Experts of a small language model: width 320, a softmax router.
Below are experts of layer 6 (counted from 0) of a mixture-of-experts language model. Rows are named router (the router's row for the expert), up (a neuron's input weights, with its number) and show model dimensions 240-319. Each number is 500 + 25 x the weight over its row's rms, rounded and kept within 0 to 999. Numbers have three digits each.
After each expert's rows: "mostly gets" lists some tokens that are sent to it at least half of the time. This comes from a sample of Wikipedia text that the model never trained on.

# expert 54
router:476483512521470549479518494488505523491446491510493489535518511442472456511506507524490483467490478501506502494524540451477537511466478478501481508533479479477493497486485519525501461482493493478531435433573494438511511510526528511517525500
up0:521481476510514464535514515493436482512462466499467544501512485455478480478492491521514530515498499548487494544506502514502494502504508515512474451507473511543499479511489500517468506458521502490469489497506491516498511498537472503496516490
up1:470520491521514533464462507516486544445487466535478487493500508530510461466513546483531508558456509499519500459512484501542503516520465495545483533526478473518519500494437478520528505523504550513513506478488479437462490539554493479506518491
up2:462497470485453513486472510510526509524558477442505504487498529478502480491490526490490449495512420513519488479492476523485531463539462455492463503536487458488510531484504536544486499491501504527509504485526497502485507516533468515485462523
up3:491522482518487465516490496500510555540499481458500486497479500512472510460487508518500501488497489515487504491513554512519534523467499496541502496521483502513536512469521469494489503491505506470468494452476509484513491529491486522513509487
mostly gets: "April ", "May ", "September ", "January ", "June ", "October "

# expert 0
router:533500526489481493514528462484496490497522480527481512502514511472487483513479491511511496504500518485502547550540551452436488500476467511494502465519499499480494438504469528500496481477532499465500509503537509497515519505521466488502514465
up3:517529532513508453524458502533487509523471456500493495478486473496459507464516519487498459487486499506527528489512529483461479492518531475521486530495489497491470511511521524485528494489481480493504481503523522475521472501477538517484499501
up4:521474552498523463495523542504497529489488482497563484440484484554527514497518476497502515470525491491465465483471459537518494507519497485476509508526506482507536506460523482487489499515504500520482467470514516477481514487500493495472499538
up5:474482515441500496458483483525472452529447499522482538484472494507499478499498497554533508530477511472523472476495513477452507515512483512520485530474478514464525481506519525543483487522536478514476496462549565534531497539501486470488519475
up6:471504478447486491485514485521553461489528517456525508511506527539539520453488519448489484526512504471471510474503530479540533495500491535430483431499509483496489482507489500513533525550478488527464494531502491482516486512484509478487539509
mostly gets: "John ", "David ", "George ", "James ", "Robert ", "William "

# expert 51
router:503501501528477518472515507504504531497505504511546504554524496456469478513493486502514532509506456476485525536513564461490507477454495510485541488522450498476518486499477553488501470489499491515524427510491504483485529503505467536493478480
up0:554507499547534522517500497493500518523471485468513516504492498504528502458511522563492484522476505535518506487515510545481519487493525519524483561556500508485522481505485506491530458523518493512496482509454516551514519506540487518490499451
up1:508486496506472469491532492502505537460542493486494500517486463520472425510511466520513503522546498494512461544480545468485459523498503520511518482482508482512536458537490516497504506510527494475477499489467525526480507494479482538481518436
up2:488510514500468533497477488475470503489514496491487494452510478468487473489449504542468498556492505486515456517512537553505499499514486501518561511526481504485480488472537542538532419486483494499483507499531470492506466493496469470492540511
up3:506533519541549465484515540445523506499494516514541507490502537496482495472459495475524476542487459520523513520520503552500540494500457485505504510475490509496526524493480514529501477473487492504516513486497504516468501536522523518487528450
mostly gets: "due ", "caused ", "called ", "fac", "associated ", "resulted "

# expert 55
router:484490494532479527476530484496522509493478494513521495520522501470479471467484502498484463496478493493511513548543531460485491545461507513476510483529489519504505461498523529521515476476515486463534465523508474492548509514536464451492466459
up0:525476491443471521470423505528501505532472502522482475551488480450512491524501464498500489527463530485481519501481480491483496536475521509521540438522534517506574497487536528486454548496518489501555472463520520569499511485538475485469512461
up1:528511513491522496567502517490495495512491453525479531507491515483498447492541457508493526499485498497479525525450500488467436510506505539525476473534502433490495489497474496489468526494534490469534508513460480461458481556521461520521484536
up2:511481521446549519530517521515472487496487513513464493531482505480499468464474537478495509524513502477515526509478488524487545477506526503450482488466485534500530505486518485479484484506504480527502526474553486521510497518473506503445497516
up3:500478511478480479506507459519470513556496498486519510445494478493482493506498497496467517503514499493521490470502542499547472558484497484498495492545512526502486499501480522507534501520509458510489525522510508459547527493474567509501487446
mostly gets: "members ", "north ", "east ", "south ", "west ", "areas "

# expert 6
router:473458516501471514455532499489534510503476490514480505547533511461483443484469496531502468482499494464468500557516516496446560466452489496487502487518485502442520480517471538502503508502535458510510513457551495465511488483512460458500496498
up0:482530488464502507524524535513521504527451497476530506480509526456516501466481495518462466485502466508491504523493453464505448488505522454512528488556487487486508497481574519525456476519526531477467514509490477487509533477514470527496514508
up1:543476535536534498523488478529483496507502437479501489489473499496496507517504491502456538496505532497480499477467568498481526495524507502464467504483504491492479497532495476533485493468500488504496552446536456482507455494511482486486491472
up2:505490466500465520493545513511485489479530476538471529548553491491504451453541479506521497506517505491491481518515516466529456506503498505541490486521503519465486496527498477470500508456479498476451500512521529453493499484505498496483532515
up3:526526464489473529488474495473465533530495479479466499518522503461520532512484513551520502448502493512478500498480523484509514515426503494541505492539491513495491501485467486521496498515569497503462516505551482507525468502489497473491474457
mostly gets: "year ", "months ", "years ", "weeks ", "season ", "Later "

# expert 41
router:535471524573471555476514501468538505524515499531525494531533476467480461515499508506501492469491508474503498502539531421472530481458467486485532483512470554450482504503483517509511456493541488524504429513520517490521503520516519524495481464
up0:547446531513498466476530518532517544476493490506514537458538494465502503520492495489497518458512495478500503506485519461459516538515474474509505509493525502450462534513502466518441441483503490501471499527476538511527506524502521523468494505
up1:522484462520478466517471516508522538517486458507488504473520505510530446503509488483514479538494490502498485561516505498515504499498487462524524505445490505475528493514544513525534509499501490511551467507488517506474478467510540503557522441
up2:488457525508516531494539456500501476517519512558452515559524477493497478505500508507495481471473504501466527479504483486491525557494504516465508510468528493482464516550495485516499491499511471500486454523562485525482513493526487500505508453
up3:497518477569498523481467491468568507478534507459499511550505479504483495535516522515490490487489503503491521470531450476504499496510559499485505496495554502481485521502512507484538472489480524491495487516512484523551488472447528528494533488
mostly gets: "On", "Li", "You", "River ", "Lake ", "God "

# expert 1
router:482483511504493547485518524475501532489538467467531492479507528486455489503479530533480501494483502456520525525525507479461515484481463448471516488512505543485473518501489528494504462481508470482532475492516458513533503507494474472502476516
up3:470483508437484484496517470479471506501508568488501507520512460509531500550495471532483498494497526486489521513514490465470507501495515489530526525528514463501516513513468488496507494504492477532535521484519502490495489452477489549538496491
up4:461470473510504507487484523482484531489472476470485464491486487496520508467473476542496554502475512525507502476508480485485489496475469514483521504498512553520500462551489552493534411500504488451532508501486517504501542510495496462523501501
up5:479484515511474487494510513466508500532521525480533536511535516479541546506531502497472510503510530442516511519523506471463517463541482481492541482513479475516493524482536503515473480467490472471534505577524547519469487475551484463512487481
up6:492534554517525496488455490525510511505514467565499513474474516497522503511509548448453506542466518508500469487504520503541506463511460493546480502520536549534502503495470526462501447483552501510507494532532460488489465481501488473465468481
mostly gets: "06 ", "9 ", "9", "700 ", "8 ", "09 "

# expert 50
router:494478512504476503485523480455523500464509503512533433510550404487457477531487515509485541482491502471476509520533556507501527500486493489477540487540499519512503486511512537536546447465552468467497436472503500491500505505496445517507459480
up0:499511510490497458501509478509478526488497491530507485491513494485530497476508509450492508506507489515501520478507484533476497503486531558501500533481491468507482449489505482452485501516493458452474501521475539535497497518498513517534475483
up1:516470548539506583477509476483487495511488450533554471540505504494487505504471458529471522529497566480473511477479499489503471507480519507495487510564507440545506495519538481518548526501523528521496492498475516504522543508513505477479506527
up2:494447562534471504442479503483511490492568493495485479502535520552493468489485486511522479465476474511462516496505525448501507500467474506503497491497531523504494459490478463522485527482516481514504547496538496533550558430505556518531492503
up3:491488490484523519453509477492492534492531528478481489475532475507488507525476478477491536499501506499496508500547499482452494500514473475468530471493497490487461483471503505540483490494531501520486469509485454479464510495539518500517493424
mostly gets: "U ", "ua ", "ura ", "SA ", "jo ", "su "

# expert 15
router:535493524501485494470512486478497495508477494478526477509502481475459468492456522500483492462491512492463517549569549496498525488456513485490519520525494498455494497512520523498522452490529485489500476481506490492520529503499514496498457474
up0:509499504491537482510494472508511496514518508476510547502484444516476522490511552505495540500507477510446507502493488515485468457493483498437492486509475512472501490524509531512492437480529524501480539500525495481497517497532513498517481522
up1:500475521521483521445521514526499504507507520447502501491505538513485469495492502495485527492492483515493486500531512533475509480465526498561508542480495446511496496519529517477451513541484491505494532518528489450489531457487517493489523510
up2:523496520520487508491513472484532501479446484494506500520506507483523483519500488485485526502485506501466493486474516469501543494501485494485523497476525475494486527507533426489493533502530527521454467499506500483515476520515508546523464519
up3:528473525494479534497466513482488503506458502523447502502509506520481524477476486509523478495486493502498532526512459521535521504481495482473481530504524531458440522526485456493538494536487506520492464505504530531504520502495509460556525473
mostly gets: "ary ", "se ", "basketball ", "fish ", "tic ", "tics "

# expert 22
router:505486496484495528466517461468536502499514499523546483510505507474477469527481478498551538470486484462528517545518548485474493490445498491485529491517496517509541488513520535542515479462505470488503484467535458491523523497513510532483467458
up0:496509542490491463531476491495527532525514524513500477480500545480529503459495537463445474512485500520506512518457514531465483497512544487489484520530511510511540434544502475515524524480474480482456551488532455493544504528496498501509474509
up1:498525500493495515485511482496470487512506506462444482518490491509437529502510526485537504496524549475516463497484481517502492493495507500489515542515479501499505497495536526469545458484490443513512535528512459526471502536538489530467496493
up2:446492459510511491500467458477456490498491479501551534510534520491498491529497481489530493535467510514524514511510494515479503523491472497504548496544486461500487524463521520537498511450514513512474511462466463504533540524514546467446479468
up3:501521520468520511480480542484511469475498480546464506490486513513499521440469519495503512547515547433503477484513475533503463454537478505526479471538502488511492500510525521563541527485491516480489482491478487467541519481485470465537476485
mostly gets: "name ", "title ", "term ", "role ", "song ", "policy "

# expert 14
router:513485499508483540491508538477554518540513490513524511515521521478460453512494503538496498515487487465506506520491533475443511445497505487515493490536496490505463487513470531495562498491491494506507477485529520496530516511517461506495473482
up3:527525514500465496483521509474499516506514498459519493527493487495470499509522515504469480513487519507535534493520489532541528467512562504489486522521480535498460519487492522493492532525514493512522474502520510494490477493541481513496480515
up4:503486489519492518510496481494515430505503504491484507558478522495507497498487474506500511470525526499463511480515509535479495508595499538459524511470453525493506503505518477493528436539510499487555493505516501494431509515494482483468486510
up5:547498517525501504481517517520492558523481479477493497502500516468479494489484491496460510507459474521531431505515468560553495535462472465500509535476508510544461568532525465512557511512458534482450519519521495503489486502485496462519511544
up6:529531501510521521522477529464502526543514492499521501519483504497460507465493474513456518531546506510495534526499542526501509550510473489509484477530487520502508467465503490540499464528542515509502465507513524509517527509510502499539466460
mostly gets: "which ", "that ", "who ", "when ", "before ", "after "

# expert 37
router:529495508504517531484514543481531512492458492478516473495502503457468522528504540515522458472473492474497548554534534484459509474457519519479496500510479491483493513500510501493553489487547467514516452471516486455506513527515473497486511483
up0:495457521545497496508501503507533467539543494535514478484471518448509521476495506531520486507481509501482527481509535501494510555445527524507510477478500489474443544536513510484541506470504503490499532520548503444450511537505509477517502471
up1:494494491478496535490529480524568478481471443461479524527520526481543537490502489508525508474482501485513491499506474489500510492531541436467470523525461523489519502497484472505548461515508555512496543511537513511503484494523509494512528484
up2:502503530488522519478505472519553461482486453478528463495498496516490473486538521502531495459527520473499535507476478506515528431476500503478508531494464533476546525489512536475500506531505491508497487507521485468468483476514535475436516541
up3:531518515521423512463487480482501498474506504510477471511510508469470537554511468496492511460491499519479495501513462490467527538509488521516466490499506464457463460479524517460513479485490517488506494497504516472517534525521528535517530515
mostly gets: "200", "201", "202", "199", "198", "196"

# expert 11
router:528497495477486569480516508510531513530470508522534498502495445487477453511481524485474485493512492452534508518511525454421511482459470498497481512513485508520436475510505561494529472475537507494493515471554538434495510521488493500475521476
up0:519500464453518558540507550512488488548468491514471507497495523531476508487454495492525512528537495495451530537487483519529498549481506529491462453490491486535494473532485511478530514529541519500480518509526555492487496524497501546504512494
up1:497493543477502475517503510542534528465522490519483510511498485482514476497498489496464526454472488459553529451507494527460480479487499503497472511463519541479487508510532497498510504501460472486453486486484465517472516517523548532517461548
up2:528501512501509511508496507496523517478474494518499516535482476498467491463487510538466546458489453480507540497506523518447480498497455507494495508488506486518436466547495491532515499502508543544476512519504465493537462500461520503497547467
up3:513442544509470475479492507497491514514465473502552516454510539476514467467509459514522480505514501505495483471508504535516530493463491483520477489513474525467489476454492478465540534516520509541499509497488517541498547443523517526504479548
mostly gets: ". ", "). ", "\". ", ".\" ", ").", ".; "

# expert 23
router:519501504495526470475502461489509527498471486487475469494523517486416492481506537521500503468461514500443509527493503480489532507487511482495489490517500497491498507492521528517525453450545463505514501455523499456443488546520493512460496489
up3:498528475514496518549497473501564517504494528480450513505487501495476556482508527470500515549485505499496498524479505519466471478535494491581530467515508560498502505504502499491500521498498508503541466501511498502492516475502481485519487488
up4:486518465469493563487513556475454503516495482525474480490525547509468467525481504473499483462512523488501508472521485530488526506481516485505474499536511531504503485503523510460535512497515496509529495464473512460491502515497518493450482470
up5:489524494511489514486520484492528489521535503527481545482516508537518511465497530479463490530532495509482491511490507528496486522535514507495513454469535471523495503514517496541453470478548465477494501496517527499478492476549510489485498452
up6:481500492547499474450498466485563471499508470498479495553461492525517483480491444492479533465515499445496481507489498537573507480505525478481493479508465471527518482480517462495538485462521531511473486477491511496555476500537497526487500524
mostly gets: "ș", "il", "š", "uel", "ol", "ur"

# expert 21
router:507507518497496536489512483478511508548496511495541494506516447461487472469496503481519464456470476489514567528525578455465555495474456482493492471541471517506499493532464518527532478491526483495538498516517509477512509514505487485485511468
up0:563514540500535501485516485496526475493480475526500521512443476536480503483507554479497486497557504473485536503496553538503524515537489509478496501510464478452511506501463505508500480486482495483495471487486529507489504459498516474450557488
up1:491497532555489481535472508521496503519492517502512463509540497516454503510501504510492511464479470500480486486474520479517488535482501518491517493523534482508478491545497491515494496507461491488491526461497480473503497494490488502536501495
up2:541527500493521508459468504475521493530507539489471424529524492479487473518515494507519503494500523507505483502498505479492535476469519505491492548471503454504477515488493448537528538496482476476472457513514468497473503468497524517521513510
up3:505476512484484486479509531483517517495543517531515522465547487515462465474497464465495492510513482506455484559457531488456503457502507469537480482527504527497536492532488508495530513500527493487522468496513471512536518473529498517511512510
mostly gets: "were ", "was ", "would ", "been ", "became ", "began "

# expert 12
router:514467542514471554488504484481523500464504503536521494481514516485511475490487524517479520479489510450520529556533549473462514482484475508471518481511480486530504456516468535502498476480528479457499497517531459487522517513515468516481499502
up0:516494499513502470496492466516515521536526470506464525468528492477537514509467517481499523466544503492526490510539510528494518500473518509511494452546509493506498515502513493468462471523495473520466516491509527532501501513494407471525462490
up1:512492466556482540519526484480539431514480515535509501511490527519519472502491511470499498490480535495539514504505495500496472509525471456452510452507463497518525494514509491544502473482517499525509485481517423472502517526470451512461528508
up2:526509511513512540481475466490510490525532514484512502469479508517528492511490526527452508524513466490517488549565507489490476518499472531489508509514532465490502499551453488462497490527472486528509506481538458494500492496465533496521543514
up3:454496461471498515512532507478514454460503485458489471497486501510514473472521479494461540484469484505481553520504523490471458515503495464501503484477566502560503476530483505512532474463516494490489528505531515524510500497527522495494488516
mostly gets: "chester ", "ston ", "ham ", "ington ", "ingham ", "ampton "

# expert 16
router:543491502518493514484508467470536523494471472530502522532500509494491460484502492485502524480489462475531556550504543418491477457438507500490504489538465536480541482550477496538512486464532494515524456484527518493484518501483469506477513489
up0:521450480508456571465508513514515532485489463483513505503518468458499532442532515478506485459491500482493488494478532467466509498475506521472512501506490462541482472521483490500481483471525482570528495460463526481519520493501510501506541504
up1:491490488494508507451491524513480481476507479499455463541521527470463495470466485424546489466463475492537511498513498485533488524475524478509505515538463533490450540519477489503507497462478525516487523531499487509514506494476526509526514438
up2:520488499516515520532525527521510494504502520497491510494482470544521487484496502503487512491478507502469491500505536493486461496501504508481514442505453470510498497523524523480483509487539508457537526512532536500501468495542514499488514470
up3:530465511554537491532471522511518481470523514479506500492467480502504523549434469439476487479475488530455520518492548506493520484458478489470500468552451503528487476523504495497532499472503523500531507498534464480524485486514500511480484499
mostly gets: "make ", "gave ", "wrote ", "made ", "making ", "written "

# expert 63
router:478475528516464541462520465475493510479514497522530531544524518464466447493480507489480524453500488490502478532531553437472524480465476482462511479522520517479514489506495535534504496477528495490508450465524508464515527524535426526487506494
up0:548502493536473532511492507537499489501541486473519481476519530534504539507487506521515504473474476501483449482509478498527483466507515469538442516451486512489467460484475536534460506531463506457469534479512448472507477502503462544533537485
up1:520535522468538459488502475495560469513494531503471525520551533484533466450471503475497525495498516489475430528521563511518461502499505481501476495529524434507453480515511541498480516514505478515487509462480492452531509530473458494501545498
up2:511525480500513495467526499457508472472460530499460516533498503467450459487485462437484479503512506546510499481514507512524479524516497503514515482509526462549479452492520515481524491457492558479526529520551517489465491501523537531493484435
up3:527496490484440497513496543488502484522518527528470549474531468525519543504491511472488496492512486483505502520482538519435473490474518560465493502495501556493504441535498503528506497469483490449512460471512481498478541484476507503501475505
mostly gets: "Big ", "Swing ", "Real ", "Hard ", "disambiguation", "Lower "

# expert 61
router:474495511479460505490526497468549500488518519472504543518528490495465462511474521483521492467488493492514517527528507440474538489479487477488489489520473501479513526503516520518517459495533461484520449481513475455525507510489507511507470483
up0:495502476479473525519534516490490487549504500502487518449460487482495492444494461470541542570485495538501525501473510465466526536466479502506533500477477503462508484481482459536464485488494491476517514491516493499493548516507513526527471479
up1:483479510545501511548503481488509500473469466482511479498504513503455528479467520490522512458527532503465508512517490484517558522515488548476497467481517499498532479529534527513537456490518509456490496499533465491500517524533562511554495499
up2:475509532474516525475503521462460467489487484472490526480481516496478482511504520496456486509473530449539487508502513510495497506469499484497514471571513438502492500495533475501454511523492490493503509481463527464520493496500519489525511517
up3:514516473477466485505486500493503515490486489534514476422501494485448500524504459572498488485487465571493511500512514473476523487496530503540495497515503461509496507509487532566524473478501515471483470529494489488515518487487442534511494516
mostly gets: "first ", "only ", "second ", "First ", "third ", "nd "

# expert 32
router:503477523478488539490514532502494519511511496478504509550557472471494496489487499551549521490476501503477524486550530480473479489449496503494526477527505490499489511488530537516502470474499502469539499516497518507530538531544446489484487505
up0:532474429541539530510505487456480468489511507540518464518526487521546472499508474545487522499489521484469508512542462496494468542524489521511468525519492522525529449439481475496487493473542467476521544495473522517538511527500504530495480512
up1:503527416550475550525477498479499469488454496487485522510519505530510488473523469508466522531525457496466521500558499444522497536496469521505500500535508520521521515514456520496478455502494522520493476495475529484505525510493462482471450473
up2:486455496473488508521463499476480481497516526500469519479495529478506471542546537533511507523555478544465451483544509486508479474485484502513514504489453495536466474491493489495469507461497491491536529520544531545502505526509518467479508510
up3:480515496558492513470511481453448503499472518512477452478502445500505483441497491529523518511518531497504487510511500531516486527550503498506516463508503505486465537490519528516512478494522495530501504506536561505502518489501520444531543519
mostly gets: "also", "See ", "Albums ", "Goals ", "ratings", "career"

# expert 48
router:515459532472497507474490527471509540512524502468568500504508442474480490486472494506515497493495475502535542553519559497457530478453505491486517487511488538482532467502509549525507479487520487474529458471501530520481536509535428478486491472
up0:460544495509464512483526514488457508458538488474496547508521525493482540496497516523476521495466533430550499508504525503474500475486516529482481504547517541476515502511522493536527539442529473496521489514513482513500524487450504511477476543
up1:482527530453496535474486533474504506472537524505496526501519478487521502468504478523528505537516497506525518497518497518522485507473488508462545471547453559533482469490492493542487486516509541491498499506549535510550530551530495510534500459
up2:521490498474523452486491485497568549442461509503491498522494462481554486481529526503534516514479526529521504420508488514487501506487511524513521517511494491505488462490522473492570484500519490482530457502532502492524499516504500509502508501
up3:493554493456507527503474497518509508536520523514507472485476504482471489525517538455488499494512495491506511475503478492489477545491536529496512499513493494457494534490498475534504481516523439494512453509521515485506485519470466493512496481
mostly gets: "School", "University", "Brigade", "League", "Army", "Championship"

# expert 10
router:502460538496464511509547482494536499466496487480565479506526476484470500505515525483545474494461517511442488516550553459508508513459475477501495521511492506495526509511524534510551489470497475496500468512520466512513499495475477502485459484
up0:514528501471486508505499508490516516528534514474489480485518519443511515509455434488511460499490456485498455442458519503447546519518487537495503521519473487487495496504468521550521493512475531495484560518487485515458471539503484517498477552
up1:506476534568508486462523480487495493491489482480512497452496509503513501511485478505535496516486511518450516510493511521498509505523499533477520491510512498498492492518523506492490471458541498511458538478541443525513510520507498485520461500
up2:454465463523512455518501482467489505474549564510513474546541507475496508503527484465491504525483507459521497526524503491493480515487449475493525494460507486548512512512472461497519541503556510480520498565494502493504483506456484506496456506
up3:521508507513517511501478471527479476487501480545488461552538525503506509487480559502535483554471533478465483470505522468511470499552528482485514504499499537485482464515535498556534537484512492473507477548531475516506481484456485525464475464
mostly gets: "not ", "both ", "much ", "never ", "million ", "more "

# expert 60
router:485494540523474509475521516460515502534486449477518486514500497460503485489471505542462525513507463474438544543525508465505519453481519493445501515517453549476497501505523537509508465480513484478525480493523487513510508513557493479484491482
up0:476490521496484485521487526509456492464510469471511521520501542505499476469513462491494518480506471496490495498481496473498519521534526517469499489497508540504499494540542526524512511527482446504528503458483526525492524481505513501501498488
up1:506515492508543467482509515486471499482470455509511517514466464522471488505525497533503471453480496500506501480508507522520508477493475497538499529501498492482480515487480446496503530479519472512490507516532523464525528467531515545477489508
up2:527499493484522484519462494515509467530513520490504483494493473549501515500497505484527552503568498500519501504508515488510506539513503450492498469503551487503526444514517517475523484485531513513531507477466483487510492542508527519505489526
up3:461499507514544450502507482497503475493540519483516473498491484484472518459471467521458466474509499533509520494542510514562512495517505464523528516486467520507466510504525477493517494459485525460477496466484551522479541516462485496523510481
mostly gets: "″", "′", "Coordinates", "Website", "sq ", "Born"

# expert 35
router:524521521465467526473536501469525514538467493499492519512537514479462477494506516516495461457514496473508487530513507469494549489479501415504556482479485545518500486475496517505533500491532486489527471506571515487503484504529475518489502486
up3:487510507524500503518461478500472514497503471493493427493475514506519486502509486495497456489518507504503501506474505476494486513453525545532537509527504450554482507499475482527466539521495430509546502497475454497525522484496468525503488486
up4:481472531475419471540461497509506490491449498474516480510503532547514464477546509497475521539507533497543508507475540484470525455531507520431530470491494533490461506496520503464491490537505543521499484542461538475513495535503529461461519441
up5:514519491539481533467530504484548520526468481460503501509489543452450475489473456530454473521511476576499495467470497542474553465495507466524495538509509522499499527518505504500545499515491486493458486519518533521492526516487491508525501512
up6:533479490504513496474508508529549521538515511470506481500505567498534532511503465503475512486536513559486481467471479496488517527532499482473513514523497497541504499495498491480533495472450512452475470483474503493507553485485502502488545497
mostly gets: "), ", "\", ", "., ", ",\" ", ", ", "', "

# expert 62
router:506481512505499489490510482467536508513510489493511492539526464489475484489500531538479491496500471451480530532542559474450536503473477487498510499525497518487503508501513549515519491477521487496524520478521493487532513498506485568488477482
up3:524562521527495496445454441505550491495507500480478476522514490512500485514518511499512528480492507521488467492541520502501506481557532470495462511494490484514501496537515515504550466529466517510518528500506468486508474486474520499497500495
up4:502484501488497489493497540552467524501518509506500490515485449495490504534504497512470485497516496512509539535493522529520529484455457494493507549521492475453505481529484560504527506533505474490500536513468498506516518549528513502505531514
up5:511489551491506516485513507494439511512549519437474459475513502516524510507521517489523503466532524475510527487538494518521488478504503502522481487526536495543452539480528516522496492458487499535496470505502513523491510481481466520477456519
up6:502475521501502465504539490464515492503479490503482473497519506523519520510492553477477440488521517491528483490536518542507504509491484492495476464530486492476514537507499499481523438456495507498493516463528499482449482483549543521500492479
mostly gets: "–", "): ", ".: ", ": ", "–: ", "/"

# expert 44
router:482510507469483524494539505471476505519512515531530504531512523461462483511500525509453511493495500487547512542535544467496525518476480472493507496506500509498512493508503546511515453454512498500549419503510496494534520533498500475509503479
up54:523489471475498499510494537472464537515460512500467481503520492481458471508504496511445542441508479510505444499466518489485494581505505507517546427521518510501521500467529536533492498497498529510518511522516507486518442514495440508427489499
up55:539500462487458508506482452473504450496488494501495505523482497507451511539488488537523507492525560544465475521515500489538489528498488507515439467478496479481484476493471514540493486502508492486502529456516493462514531477516468520480494462
up56:486533490499461485490473534533468519555506498503499531502499491532511462527483513508476478503502472537474517494506494513507518442507489472537459514523463495490502482504461524532500476502503488478515534477473537475523458498503495510498478468
up57:510516486484518473506524541467495537513485463462491486499525504455501514520486487563447496515471542486507485527486523480505485466488510474538524520480498472560515516504509508481489510502501499502503478498470521469492474461494531486489479493
mostly gets: "Occupation", "gener", "writer", "father", "master", "child"

# expert 39
router:517486489516452502501501467498510493441473482497513452535529508477449498498473482510457523438489463481498543497493563445443486534469496462495524507499515509469507523521476520505531502472572492504509448480523509483503514537507538535523491485
up0:540517475506447484497499473491539471500470482511510545482501530526518525480487506527472513487479519498506515458520492506498491494524482519488534488549490532560506506474506528504506496501507486527523513462465557511528495528499506523501497497
up1:484478475519479513537450486438531527505487528526563492525539536516488496492530506467518495495472533479483505499501512501534478543467509531496471499503478479459477481514492480445476524519474486472503513513510522527523527509479549533487502516
up2:509474538516503480491471456458515486481452490550547476485500510503479499495465472524506492526495507570541487552491567484514456498528497503536491512512515572519523481509533466494496542529520505487488498478469500486492507469510472491497524518
up3:463527467560495517537504493466509473495437481515451497496484533506488516491496501476495500517515479499487529457478521520486503521485547484522484518492474487478490552484478506515495508493487547517510493549534507508477478539444565510519484479
mostly gets: "TA ", "T ", "Z ", "ür", "O ", "J "

# expert 52
router:489493519498483500484524516477502516503470481520510480532537523476485471507478483491478509466499471497530547513525541473461537439453487493473543469525514546469526473506514537505513467481523477512505439503529510495515495493520504480501502466
up3:511485491503478541496481459508457500486453452528493470495502512499465518487446475507514499485497508514510484519497472477523499536493488489508498481499509472493480491481526515507508525514530520487520552539513484490491504478559501478511531492
up4:456504521468482492493500483516497465507504569519472495540521506488540494490474508495515471512524495480425494479499520480510496555507515499429514430497494531484521506558498555500519478433538470537505555527496527527493449475486483505468456492
up5:458493546533537513482499470511459501526481507520505485516507500539542529484490466516503481487504481486462486501520465451477524490432457493506527494474486491537494477498514485484493495511468484502477464526485463510537484511501499499505467500
up6:498519515522506514543522560492439497496494495481545510457497549504477529510503486478529517483505505490504502493488476522475492465491474463495504488514485504495493467482493503579550489485481491476454511472532515518534525489550523502534519475
mostly gets: "ESP ", "BRA ", "daughter ", "wife ", "Spanish ", "FRA "

# expert 3
router:496522504484503561460519490488543502555513511444506562483519489494496470528466502505536512471502487478530502553527516442464533497469498483485501466550518528448494478503487509519502498500525487517521465493516458483463524503490507468510493472
up0:489523488468508500470521474502507504561509513499462534495533501508513512511521481489488536489461481488492462569541481492513519475543520492562510528508508453494481497535531462495491506530472442455508531495536455515502535550470499548493529520
up1:495456496502488513473467489563462493501502481475496514493522526515490511488532500494518506523493493522476499502488444463492497487496527474447497516514514492485464479486461543501468495527474512546556500516531495514481501525490511538515487491
up2:479547497500531537427526505507520509504495540498483479456512511497468491521510486493516492492520542480491485503509523519471502504478528541465500493527495510467495477496480481523490516527518492476450501488500459452493487517492519506523506532
up3:498472508492532514510556503493514473510514513442488503535498484502487481481473444499521487488542503517508487503514486506504525540500482505495477465482501503435487471556487485483484460493512484537495486486557502499492481491536572444519494546
mostly gets: "se", "und", "Loss ", "example", "Bra", "ke"

# expert 40
router:495503488517482487493533541502501562491479514500516486521511509464489459517487516487510489469467502467480528554530523452466520490478469465472522496512505492455473501491507552499508472474516500492515456458499508483503501523496495488490508480
up3:470486509542519548502511479494505518458490479512510502497507490510506449484457539498472495495497453449490522545511506480537547497482472491490550490490493449491516504443479444511487502488513478548506491490579505458509476497466492510496508464
up4:498497472525530445545502433528498492530499486508505476546467495511506486498505520456516460566491529497513444538495488512496541516485519519493474520495476449470486523492477477494495529501484491471536492505463491515524458474518494508469500492
up5:476512501523515511455520462536482542517499547468486527508496521500527480507538510535507501484489519493501477516499529497529504492498450520505487498508487469492474500469521479482493503480505514510488497487499480418515503452553508484442521548
up6:477501527503475503515508511517532523537499500492492500495491511518465543552512492527515496454506471459495490518479504475515531498463483454501522437531512502515530500508490513490491533506509465505535515491499508540519488532481508519490489475
mostly gets: "10", "12", "20", "19", "60", "18"